config.toml
n_layer = 10
d_model = 192
n_experts = 128
experts_per_token = 4
d_expert = 32
d_shared_expert = 0
activation = "swiglu"
moe_layers = [1, 2, 3, 4, 5, 6, 7, 8, 9]
n_empty_slots = 16
router_score = "softmax"
normalize_top_k = true
routed_scale = 2.5
balance_loss = 0.00113
balance_bias = true
router_z_loss = 0.001
init_std_router = 0.00894
lr_router = 0.000894
vocab_size = 16767
norm = "rmsnorm"
norm_eps = 1e-05
tie_embeddings = false
optimizer = "soap_variant"
lr = 0.0111
batch_tokens = 65536
seq_len = 384
train_tokens = 276200000
steps = 4215
dataset = "wikipedia_en"
Below are experts of layer 5 (counted from 0) of a mixture-of-experts language model. Rows are named router (the router's row for the expert) and show model dimensions 96-191. Each number is 500 + 40 x the weight over its row's rms, rounded and kept within 0 to 999. Numbers have three digits each.
Before each expert's rows: "gets" lists some tokens that make up at least twice as much of what it gets as of all text. This comes from a sample of Wikipedia text that the model never trained on. Tokens count by the router's weight.

# expert 125
gets: " ", "–", " —", " £", "/a", " +"
router:433452516599550410486562490482526495472508508446450522484494452475477541511451528497544554462455499435451540436502504538605576495495525533516487509482557534543459448457566469539516604486433542491516504474508437522506519532516536445498448484521510509498558487466514481501454557475489438513

# expert 50
gets: " |", ";", "\"", " MPC", "%", "%;"
router:481483494578512490451541477501585442452556505525434495481537468497489537543470512491551517480479508461462529477481505548532519499490549532494485528520542507544483459443536501534551581441411526466581555481522460557480502555525507435556451432530522597444547475452484456575463497483414456559

# expert 122
gets: " /", " County", " District", " School", " University", " League"
router:453474540560510475479543493470510466445503563480468531473531504509479522511469533487525536416484508482468518448487480546504552450465584541511560507522530526520477475425521496575543518475487540498557535463504416527481504528494504431528399461488520503435502454457476476521489515477475473562

# expert 10
gets: " |", "|", ";", ":", "%;", " /"
router:478467539567568443442550480503560496460564600425449498476513462494480522532449509491511532483446530453447559410463489503547526460492513535490512500508557530524446442484531454571588590501426509484566562493530458522492530542545506440553455484456503517476568497446501484543467505486422434536

# expert 53
gets: " |", ";", "|", " Candidate", "^{", " Set"
router:465458499539583441500521485539619503490518524440506538460518494505492507543445536467555524457452532467508558483469495511516541417497543529521501559527566559498492461418573450532596552472422508511589542422523499515462503529522511448557500464522502518494549488478432438555468497484498419567

# expert 39
gets: "b", "z", "d", "n", "g", "f"
router:447444494522562417468546493521535516468556528474467511437567498546458526537503519446555544438490579483478506442432499557544519499502544531508536529554509570546512442478537502533512508433458491486544521485576444506445581543497508452566481501482552477463509482528498494504462533454494489534

# expert 78
gets: " of", " for", " with", " to", " other", " on"
router:475477532538510479448548505505523464471522519450457500447516455464446517536465567492510515490455555438460533444492514505497483447466538529500519562511515526524501420474520504500600498510494514465535519454511439542471516509553463485536484449508509524472577468432424467573416562445466431520

# expert 15
gets: " ", " (", "1", "3", "6", "4"
router:420442544518573438485534462520540417473508520517487531473526448437425488517450573444539538486452532474503566446499489534529521521541530520450499510537523524589476441496533444549524506486437508458536531481491443488468517574526516458550458482547518500479510476454479481516501501476496446592

# expert 79
gets: " by", " with", " of", " to", " under", " from"
router:478491539539501448451489498529525449476579514482424527455463452475445495528443571498481583506471581425469521483496519569509523432517493502530524520495540513481437464456535428611499539472452489434531494457471516553482582515486537488526503472509504520457514451432460497543483505456477424517

# expert 29
gets: "a", "ar", "an", "ak", "al", "am"
router:390477478553538427548542496496548513430511609473504489443561475569475543522496502458507492450454507491485581466502526509523513485468525590490598515506533567533469476448575461554530564433435520483526550495482437557476587546515473450510512493502485558461500510468487438508467555409462469548

# expert 23
gets: "\n\n", "\n", " |\n", " =\n\n", " |\n\n", ")\n\n"
router:452409514537541455456494491460502484446537505486495519467491483465490509483382535467515550500436510398466573459475496532503567508560576528461572501556513558530514486522517533511509506442427502502510514411537509495488573508534488418520472464505491538450529440467448439540444554481496475560

# expert 111
gets: "′", "°", ":", "–", " m", " km"
router:462458507550553469482535452501534473442490508493447522468490491496467502524453546482460515449452544443480501414505465525572562476540533545476524522576577511524417484493529463549520536477449553492519480481488497530476499499524494484539443479482511522477537496473484453476459532444486392537

# expert 83
gets: ";", ",", ");", " |", " –", " and"
router:493444548533543464474562468486546481422553563465491509462513499503427502551449536486533539489464506471438501436438472523531520487522566530496521593503538515526493453417512438559519520447447523484535525446499467539452543561528485414542472456527565531459555433499477452534453558503478474563

# expert 38
gets: " in", " In", " on", "In", " at", "On"
router:458413530520543474435497489493503424452529583476463479478509453487448481516494521469493536478518567435468488476479544549530533512517580544548557512548555501537455470413518504596559530459476561485546491486493495542477542555547474477541460425499563509459577450453524470492497536458478493495

# expert 100
gets: "ed", "ing", "able", "al", "ive", "er"
router:456496502539495499502489545498539472424529551474486541451505467507433529553448489524518522432493521444445488437465432510522547467533534529487521535524541546567481513483573505553514501489439546436548503506516472526441478517558549467512483514537521564430507460459408445528499495437452461530

# expert 48
gets: "l", " S", "v", " L", "ol", " M"
router:481460529509543411473506495458530489474513522520470508450509498510421529512474502518546518455443501481484549500494489634549483475446564537474496515563512496526493456437506477565559517448460590506507552431552453546459529559538535450524452464480537519497532484485488491537473527504493492559

# expert 28
gets: ".\n\n", " also", "==", ".\n", "\n", ")"
router:481463554563522453480525505498541482461561530450476521486531472519463550563440540503521522479484527481442528435494505515536550492530572528504515539531526531547488480440558472550538572455443533443529505461491468531442542526532495437532468474493500543439548481439463456521478559457483468566

# expert 2
gets: ".", " John", " William", " George", "n", " Robert"
router:437462463540508407452513468525526481501561514480424519470505481468465503492511538534510554489418555432459495465465542570528587463489503495511537561542533547495438453476530475519527539505459546493524533479534477520438524541543506485544515459523535536464575485469477466574462531469475497585

# expert 72
gets: "0", "1", "9", "2", "8", "7"
router:478459498535531443492567520527543475508538524438457539433541465475444497532445526452527555486489531450454575470482536535594535491533568524523503505552550542531462495449500469505532583488486508513506512484504480528466535563496494480536424457519509490484525514465467427557491555469444503550

# expert 20
gets: " K", " H", " S", " T", " M", " V"
router:454438501516513442449511487465557498479511529461486485458499468471477493499459536504499573444452518480473523487492528554544544497470537528470518553550499580513408468452525485588549540492458559479519504465524437521466528549535487453517442476500549490464484485477417508566439502493503484539

# expert 73
gets: ",", "),", " –", "\",", "',", ".,"
router:459438534568525465433537516492495518464513550432483491487473487516461522531420522510498519508471526476480508416476508520526523426523566534522540508540558549512460470469517462584523550443471565469535580429505445552489539543512468473523431464523519517486518418483477465555471547459493449549

# expert 95
gets: " St", " New", " San", " st", " West", "St"
router:446489471546560409515545455458511459463555525520483509493510490475448518511474534516502553497429522457500484487472515540558551502477538568498508514573508527524480453452535461512578515453463548469527514491507538537477529548551545483524400496519491538397510506496476488555439502515460465500

# expert 115
gets: "–", " ", "/", "-", " –", "%"
router:459495545528545439487509458514549459486507523467462558454524505489409489575418557468556570478443548453465523489443484497569516506506514483498539587507518526519438488470523460532579591499464575481508508488556447558479529578531523489546438458493474503454495486497472464536496520466462434565

# expert 75
gets: " \"", " '", " such", " (", " it", " he"
router:493481514538550449461510498469553439471549499484446529462526455478460501520462525459518538475434529460476512486452555505557531500490507499487568533518496537474499484443510468565526535463453567449545519471560499523486517581516501478493458495473509585472519451464459461522468528469495479553

# expert 104
gets: " the", "'s", " his", " their", " its", " her"
router:434478547566529447467506525481523411516544518454462499439548510515429551544485527486523548446456520445452528494418514528489515453517548550485531560570567524508497503478507509552512490429488520491561536389551415506463502532547474490543447457534504567464519441478494461520510544421483443513

# expert 103
gets: " The", " \"", "The", " the", " a", "-"
router:450495483561525457503514518528538468438545547432436465485572482514470533524470538489551529474476517475414522469458537531542503450529503554504530541571565495507495504485516467541526528442484540489567494494530500514479528525547538467550471403553489496488555450443452453507432542484471466519

# expert 112
gets: " of", " for", " in", " on", " de", " to"
router:464451524517502485445557534461503488486531547473488472446514459501437492510472510459520533474468539462467532463522529531501491506482534552497540510538541542548456474468530526507522531467465507498526561467510425569525548558549513497541463415544522522448564491453467471561480568476463452493

# expert 67
gets: ")", "%", "°N", "°W", "}", " km"
router:461483528564544485466559459474559477447520525506436554464498499480412528512457554502473509479412530419446479417471481568562515468508520551480532530602569517546511467451569507495518562413483551461511546497500523565495527505524493464566469455486489538446497502483520440526501513443456472548

# expert 43
gets: "9", "f", "c", " f", "p", "ec"
router:472462498495565477478506502498544472462559487452479521444486510479489503542449576453487551452476528461486545402484555519590523458507523495560512523530499512560470517484491422518525508489450546418565490479507477509432509546535491485608464439456486530498503464439466468552472525464469463534

# expert 61
gets: ":", ".", " |", " –", " -", ";"
router:439452519542516498472534523504559491466547585446432481479491462506444530555442530510529542458419516435444514434470507556528549470481542519513497522506544494482476471439512464568534536457399530496543482500520452523462543589554533479529502472482501499451518445475467442574434524482457457550

# expert 32
gets: "0", "5", "6", "3", "4", "7"
router:498499499558519454498520486506549477416512550465489508463485502523469520549418514519499565423487550468463517499484514521552536492534554558467508546510583571542470478434574476520498550438485515463535508478574475520486557564535496480544495450488496524436510474494490439521478579479463483535

# expert 56
gets: "2", "1", "3", "4", "5", "6"
router:461468514536528406453531554510512498454559546434475486480526491492479553539451522460546525499475498485478578480469532535544497472495580534510528536492541512523419506456544419551560555466439539501521501473549459505468515575515510457534438477507501521498548458452479498560473540488477433577

# expert 21
gets: " A", " a", " The", " the", " L", " H"
router:468457512574529434508571468487511451453516529430466476473509479480485560482433560423484541500445502470455532461485501563537521487564550499480529524567566530530449510485510461529560517437451549448562555466529467500482511554549495449543476470543521520456554468466483489527402528503468459498

# expert 6
gets: "2", "1", "3", "4", "5", "6"
router:435458501565538410494583493469528485436551521505473513469496521480472503530452546482531507494461524445495531504503528518553533488504542559513525523536545518565492472499565445584565490486440504446528524415561486528438521564528528462512464473547534520489554467488482468542461514441481443519

# expert 113
gets: "1", "2", "3", "0", "4", "9"
router:462474494523588420471557481507549471430531529427490483474484474499482532514455519436482534442474566456477505445509506547585576500498554534505511511500505530488467474441545460524569586484469519438527507465554489521461536580516488480510471459470510552482571465449471496529495520454494424518

# expert 34
gets: "-", "–", " -", " /", "-b", "-c"
router:456488513497580451502545467469599408478498526444460495500508473503466498497418484445518500509448557487481521458499531533512565484503561497503534566494507563508452479470503424556529548522507564487508499434505445500490553582516500428525451490514488563466547479479481421499462518379429454529

# expert 92
gets: " |", "}", ":", " species", "os", " ·"
router:499461539523568460420516531534552459509541524510469526466457467485477474564437521474512488444463577452465563487449488529524536414521551515465507563490538556501500455466525481542534536421447516461574581485492491516464553570505488416542464473510566529527539471455453407509445527435480427529

# expert 31
gets: " under", " over", " at", " about", " to", " on"
router:457448516556569432488530459470550463481556532487476526463514465476468509565488538507468606517457544418494533400482495496540552467503505507459514501514511507569465460476543452519505516494432500457567553493544468549457560512537550470541503473529470502473583490467450462574462513468459515519

# expert 64
gets: "S", "B", "M", "D", "R", "C"
router:466480512545534484426533491490614442456522515412463455475512483482490512524482562474499551449455533468432494432467563554516516464521484541463525488494551512529473515444543500542554554475486539417545504432557481518491520555526492482536483488501525478458518421499484493519470509496469489511

# expert 62
gets: "-", " |", "|", " -", ":", ";"
router:464496494525598451477541458484562461445512526472461507491554481533473496582475497506536571476433544480408493443465501513532540477507536544527542574528593547494492487463540470509505551456481511450563523461490492505491559550575500490509476458453524528452555462468471480600459529423459477540

# expert 35
gets: ".", ").", " which", "\".", " but", " ."
router:484455526591588466487534531537551474480521581497453499459489467491472526534467537513538528475477542440507520415498507577513526465490535532546510575560571510504473461469565418491541586501451519499563545473527493559424507573554492442523496468540500503445538478500481413519474558514434471518

# expert 107
gets: "0", "5", "6", "8", "7", "4"
router:459457569543540457461533474523548480418528535508472486441519465507472493550482557473547502481508505417424508456507535527560532497523586522501506527519590564564439483450560510518508511444457549489511505457494471525496505521501536424508464493483482513467509509482519479573474526485527456552

# expert 76
gets: "5", "8", "4", "6", "3", "7"
router:499473490529534453481503519526544475388507556478467506455503489505469529532454523510488517483473548495471546487467530503548530513526525565479510504551555548534503471433545461512547560448480528446523511445547500514476548537548491491547473453478497553446527446488484402541494529482469465566

# expert 0
gets: " (", "(", " =\n\n", " [", "\"", "\n\n"
router:419486512527511465487505533518561475440508559506485507484515427514422482526482543470504574501489516461472564481483541587539540492509520501489513547518578582544480448471503454547523563456466523500532506482534449538510567566545464440521430478526527492432496465461500475541482545447477486571

# expert 81
gets: ",", "),", " in", ".,", " United", " –"
router:427401508532519455497572511452496496498546543467476491493542482498463532523405533488492580484477515482472513420455519522528570497496609575490551515556539558569422475470510459534511546467482543450522512445493495562494526545521481470544464463517541506413497489506520426576484499501482467587

# expert 80
gets: "\n\n", " |\n\n", ".\n\n", "==", ")\n\n", " |\n"
router:478440542531523481423559529553518493482512536469456541440502513494430547532466555512524523479425515465494524419471521548549505523502568517511528547545531525529479510489544489586547556473461523469520503470532464507480537562530500426555466499482470485431597495487475479534444541476470459574

# expert 87
gets: " (", " \"", "(", "===", " '", " ["
router:440456526522531464480535507540530469443510521452473465483569467478440510535473538453532521485466513461436529459503510558563522501523518515495532533532529532520481477490498456575517520433452533503529502468505500566503552557524485448507404445522502498448505448454482492529424571486503483546

# expert 51
gets: "|", "===", "==", "″N", "=", " won"
router:492487516557526412441508513507561471477536552488414526477559472482490502542473536497517536480490534481432508445508519533573482500502536556466571545501513551532448485501552470566530506511443513463514573449540504487477502544509493431520470461539545547466555516444514474537472499481523448531

# expert 109
gets: ",", " October", " May", " March", " June", " September"
router:449451509534522454496584481492506475453504549460430506482513491456500542526457524470510510516445534486443521432461521523511485505546520556450546557502514506515448449459517480526554504446467531479536528478511500560459528540567472465529447399448500528450545449492494435500505495487416503598

# expert 44
gets: " was", " is", " as", " were", " are", " be"
router:485449569571530465503512518474544440471523516471479482438502480474455468536450525510477540488441540479383493467488464589525536499537555539469534521496527533530462468493505463547579569476456566428578564455484475509483572553519527469525498461495467519471564482502523498543509479468445458550

# expert 30
gets: ":", " |", " as", "-", "):", " including"
router:447440518515521444447573517502528480458565521450467503460469490512444517535419560521516514475451508391417544429471505542549546492487476566462547517553540547512467495431517465536547494489440490498554542516480492512488536585524503431529470466517520534495536427433445495567487494442459477496

# expert 1
gets: " to", " can", " may", " would", " will", " place"
router:483441529581533488522562455521503522472546526443456539424508474470455510518503584504530507508475578438481524429526483548541513498561549553495491579492517559524448478491522422549574543490489561494521528440514467558468509529538520463525446452488458507477552498424470451532497506463484482520

# expert 102
gets: " and", ",", " or", " &", "),", " but"
router:464481531592572476446500518496483465466552515493495533473516450534472503535440527507493539471435502442464501473473490509506536445536540526505517552516589529521457473458510451543581521474484536497558510448565478526475565603529509426520501465530521515434496495479420422545471535420506465512

# expert 117
gets: "9", "0", "8", "1", "2", "7"
router:475487467532507484477506480503529472465560533458479559486555474525485503522430522486497538449457527439470555486459537513572523490530546499525505536509545522515478425404522456510528546443498535462531498455514496513421534601508558457518446484491479519467531502469467461608448581467491452585

# expert 90
gets: " a", " an", " first", " one", " A", " second"
router:470477472533506461481499479473546492462580540464510546496563464545481498553482537504558520452464499444432545456447483563550544478547570521485510574525553525568457499461545472545562539516447520486534565489551490527480529534597532460541472447526545514440556453488440462507473489496447425536

# expert 70
gets: " |", " United", " World", " States", " ·", " County"
router:452480512554513468440515511503558461485557551492428492468495499549502506509425521476533533496441498458472518495433548514507514458501586560539565525525540533557503487472535468569547539438467531508546574443524510533507528533495548441583479458557474553439547500502466420601436499450513448566

# expert 127
gets: "%", " km", " ", " m", " Total", " •"
router:457450574541574442478551462477569439502517566500501549441495508515470457565469562483540537473466492465486561456501499521537556469570531524495540515547555493513484500481528507511512562461474548489553558448505503515487559510579534490515466462484546507500483429452490433523512516464493458519

# expert 120
gets: " |", "2", ",", ")", "4", "9"
router:456472528568497442443534517515577460464526544468433493489514508514437511580461554475528543455471530481466520485450522522520527498503547508504534505582533506554493477472507483505563568461460540439525513453499498559486525532549484493566455499521511528488572419470500443598502540461466446566

# expert 7
gets: " out", " up", " on", " over", " off", " down"
router:462437490570520467461471520486542483450547541494429492450518437457454504495480576512498548488509513481443539436460502503513518494503559524529501529538522530481442474474505450546559482469449554503536489483505485613453547517524514420579415472480461509468547465425462457513464498471499492523

# expert 58
gets: "w", " W", "k", " New", "W", "h"
router:438491552524527443425561538527521466515532565443488488442513467499415515552504521517522504461484506449411522453506500557496548466481541534506500500564581537489458472435505470545547563487460539503505493464561463547475530494547510501548434460548515471454508487510485481543410509435494484515

# expert 105
gets: "1", "2", "3", "4", " B", "5"
router:441465525475501439477487522545524474445563512438469497437485462462467521500491517436496473447488539503489523442480480547557556452496532575531503529533512508519474504428539465560529538454426533477580509491488507519450499544509486421584441490519532533475490391475436480523502495457494489554

# expert 82
gets: "9", " born", " located", " is", "8", " died"
router:462491548529521451472558497477536471486518530470476455477517478498488488497463531495505558504464521464485573491477495571601523483492556528493553498562546525523489446494530413530548533465457528449523545433517501521477511542548512462519479457514530510457478500457491443489486520491487444605

# expert 116
gets: " he", " it", " she", " him", " He", " they"
router:498484459551545457462519498470547432447496525516452571456511483511498516504435542438520527497465478426475514457470501550526529446520516587502494543534522506503453481441537463558557538450469512492508501445547450525490526537559539436528450467466493563461540478500458474508480522459482469510

# expert 40
gets: "ing", "ating", "ation", "ate", "s", " use"
router:448455515542529483480498558535548433427530536421472517506534434483457550510469552517497497488457489419499581464473525542555507471531508525504508560524504517535489503481523484542550520522457522428512499474503463547450547544531525468500439452554467513460499485392460489498458537499440511541

# expert 12
gets: " the", " The", "The", " this", " This", " its"
router:462437518553577420498568512516499440449532545443424511486524484514474535554441531502558532483498511407438496442481486595499495484501520560441493512536534554542479488446589455520512524453466556502555511479569498489446537518540480501545459463525536518407503455452514454552447493479472444505

# expert 69
gets: "d", "=", "D", " D", " a", ".S"
router:482496495532537476394546500554554484501538546460477526470519424552473489517471534487537556476440556479505521432506551549548558449526507541473527516527565541517456478487503486496525504446483554456517528450549434545468545577536535483519463486512497471446561457469476500601472525477499485529

# expert 121
gets: " |", ";", " -", " /", ");", " —;"
router:469456516602540465456544470469525467446538550440448492471537496516508548525459531501541507455462508447435532454468519519529534462497536537508502511527562523534464450470532467591574510440427531501555538495492510519484521533517535429549468465514484533419551459447486478566423513487464467571

# expert 55
gets: " was", " is", " more", " were", " not", " had"
router:427498531548549475463487497510559447492593543458489492436534477469454483513466628481483533448443513487410554484483501567508534486512550519458512519486555501505508486496505486547553527495449586429564528455520449561483511503514551445549464475486499528502585486477504440557486510483487479558

# expert 17
gets: " with", " had", " has", " was", " have", " won"
router:432459545558530476444512527504535512477574554450436484449547428527430496513514590498567581463500538456493568428482520541508524500518620562479503517509560551511454488478515472539573517474444512419494529456479449570478516526563524463552475464497489506499518492450514463521484557511488477572

# expert 25
gets: " |\n", " South", " North", " West", " United", " East"
router:496442561582553498488490493504523451418549519464487557500491456465396486504452481451519534495463556477411534448450540540499479512498599560527483510535536532536434523434525480529522552439493545476524497506552515561465503559524513505537444457513476550480510496474482443565443556458497466524

# expert 52
gets: "\n", ")\n", " |\n", ".\n", "\"\n", ";\n"
router:468454511535558458514527461491501517414523548482399515495560450476460510543480531459575565451487500435456496406430529548513534492537550488464542518509496533507505503472510442571526515465457510473520548444488483526508586579494514499502474497514483522434509479468492479555459521499481479574

# expert 106
gets: ",", ".", "),", "\",", ";", "—"
router:491403464531532461450515526503520488445516529416452557496510443470494528576467530507544509485497565483460512501459503537527574474503524507462522530549549557520499473438518475579524572478465525442553505453513442541499526560549497471514480473525501509461529420485465428563490537460473434556

# expert 118
gets: "9", "8", "ed", "od", "5", "id"
router:496481565549503433483548460514550454432552498472469484449496450512524485514460543450538570454458517433481513413482528510591532460503553554564554511524558505542508499487548508511574492469440541491487507488576472533505521520539538489574470519524572516489552465474442482528400484472473470573

# expert 123
gets: "o", "a", "u", "i", "as", "e"
router:428478494519516468432558559494578446480547550467450514466542434526493500511480546493514499486464497462484539482520511547518540508470537547483532563523577555515449495459531526521526519441431551475526500475502421517490570524517521498506470468534495566458561489435495492532439540431451502623

# expert 126
gets: "s", "ers", "es", "as", "ies", "ans"
router:458466551630526481463520532495503491468583549472466496458528460509479553511482536501532530508465566486466548474490495532530575462522570530497507505522535555526469521489538503546523536465449508453478514472539459574500586526516507466569470439539542505466526493456469447542443548478460473538

# expert 14
gets: " from", " at", " in", " on", " for", " to"
router:482448555550538459449555463527542464446540561491452470489481483505483509594499563524516536502433534448452504480444511565519511505482542544481514566562518525544447443476503491556593502469500516459536503455522478552475576529498521462548456432488486529406491479426462509524442524489474466520

# expert 108
gets: ")", "\"", "}", "]", ")\n", "\n"
router:446464491601529463438555515475537486437519532455487532487518432472447504482466521503496526428407549437461507464469497538510567494518551520490564500514511513509491497416507504516530566460424525474509516463533462525486551561532502402521451492502525519443517496446495425544430522455477474598

# expert 5
gets: "0", "2", "1", "3", "6", "4"
router:476499509519514491441548512517508483422585515488489535452511455516479535513467497518510497514481528467514500445503520565587540496489554517506492490508563549517481509455562452499525561464428541433530514464515433527416508612577514478546438471516559561454540444465474461529472525485416433582

# expert 41
gets: " to", " into", " in", " for", " with", " not"
router:506471541540554426457519518448531485443542561479429495386529460473434542516524512534517517466482516431478514459518552518523495531475536515500520536532500589507468476504510504539560539460472555502545521471515415550493573536596548470563460450543485555460550516439463430526436505452500456504

# expert 26
gets: " the", " The", " a", " this", "The", " an"
router:479433544522546435481537497501493435460562544438456498479525461461473510546480526462528516476478514425462531451486481526508503454509535539505523538540514549580480448460521454543508519422481535488590510451546499491454527516558513510596444482521533554435501501450435458592464512445452445513

# expert 124
gets: "0", "3", "5", "4", "1", "7"
router:423485494527530449469566458490539459444519585476476530465515476507483582518406529516540528497443499438493503382491551560545564522544545582521516521505544556528451482469523446524519528470436500503553540478572453531458523567499501458537482472515530529481506474489484456531486542496491430505

# expert 16
gets: ".\n\n", ".", " He", "==", "==\n", " he"
router:472455519553570490442513526481591436447512489493470495483495434545467534519483570480591543509476533466455532472510493574489526487521589547471529513537510508509485465484551463526541532483485508484508517427487466517431520603550469457542444472518496521438478461471478421542486502478514443561

# expert 65
gets: " |\n", "at", "ch", "ot", "or", "ad"
router:461478501546563472480511512532518531457507477416489526479520482465462507489448498481501510522474596505432561465463501527537503481487534543545552501465522530496475486441546444580531523453418523480535549486502504551478553524518483494538489431503466536530506441495405422534453549419448472505

# expert 36
gets: "0", "9", "3", "5", "4", "6"
router:456450539570525415457566480517540474433521534449488477484554478525464511492447533481525517486465506453457527455527514509581554489545541508521517507522517525551443437474530451551573554456473527486516518468508451517458510551527540465547449472515501514476550489476480472542483531489480441524

# expert 37
gets: " and", " or", " but", " also", " than", " then"
router:436456496558536487470507516490508506440562525501466567442565438488447522575452563506516526501425484462418532430505482514514542492520523547496534537501563550515444427441531450521578558490471539437528530448519487514492534589543506389548491473479517532453544506447495403536493524464519477508

# expert 101
gets: " that", " which", " after", " when", ",", " where"
router:465461514518532484502488509440576474424557537509390495474507480491484500583475568508519542480486561443493520476488488523526502487482512543441532552504530527514449477459559430512559515460438513467491587437546491487490518579489515456535477473515487513446540449476490428501467489480444486510

# expert 63
gets: " ", "     ", " XX"
router:448491519536560478456483527475549454493541543455479534475505462503455509506434551482546557452426518480416530482479527569536545456504520526485520516504500513542424434449512471509509557484493539467509510437544455506490556588495556476556444486519475532497511429439461504501468568467486456592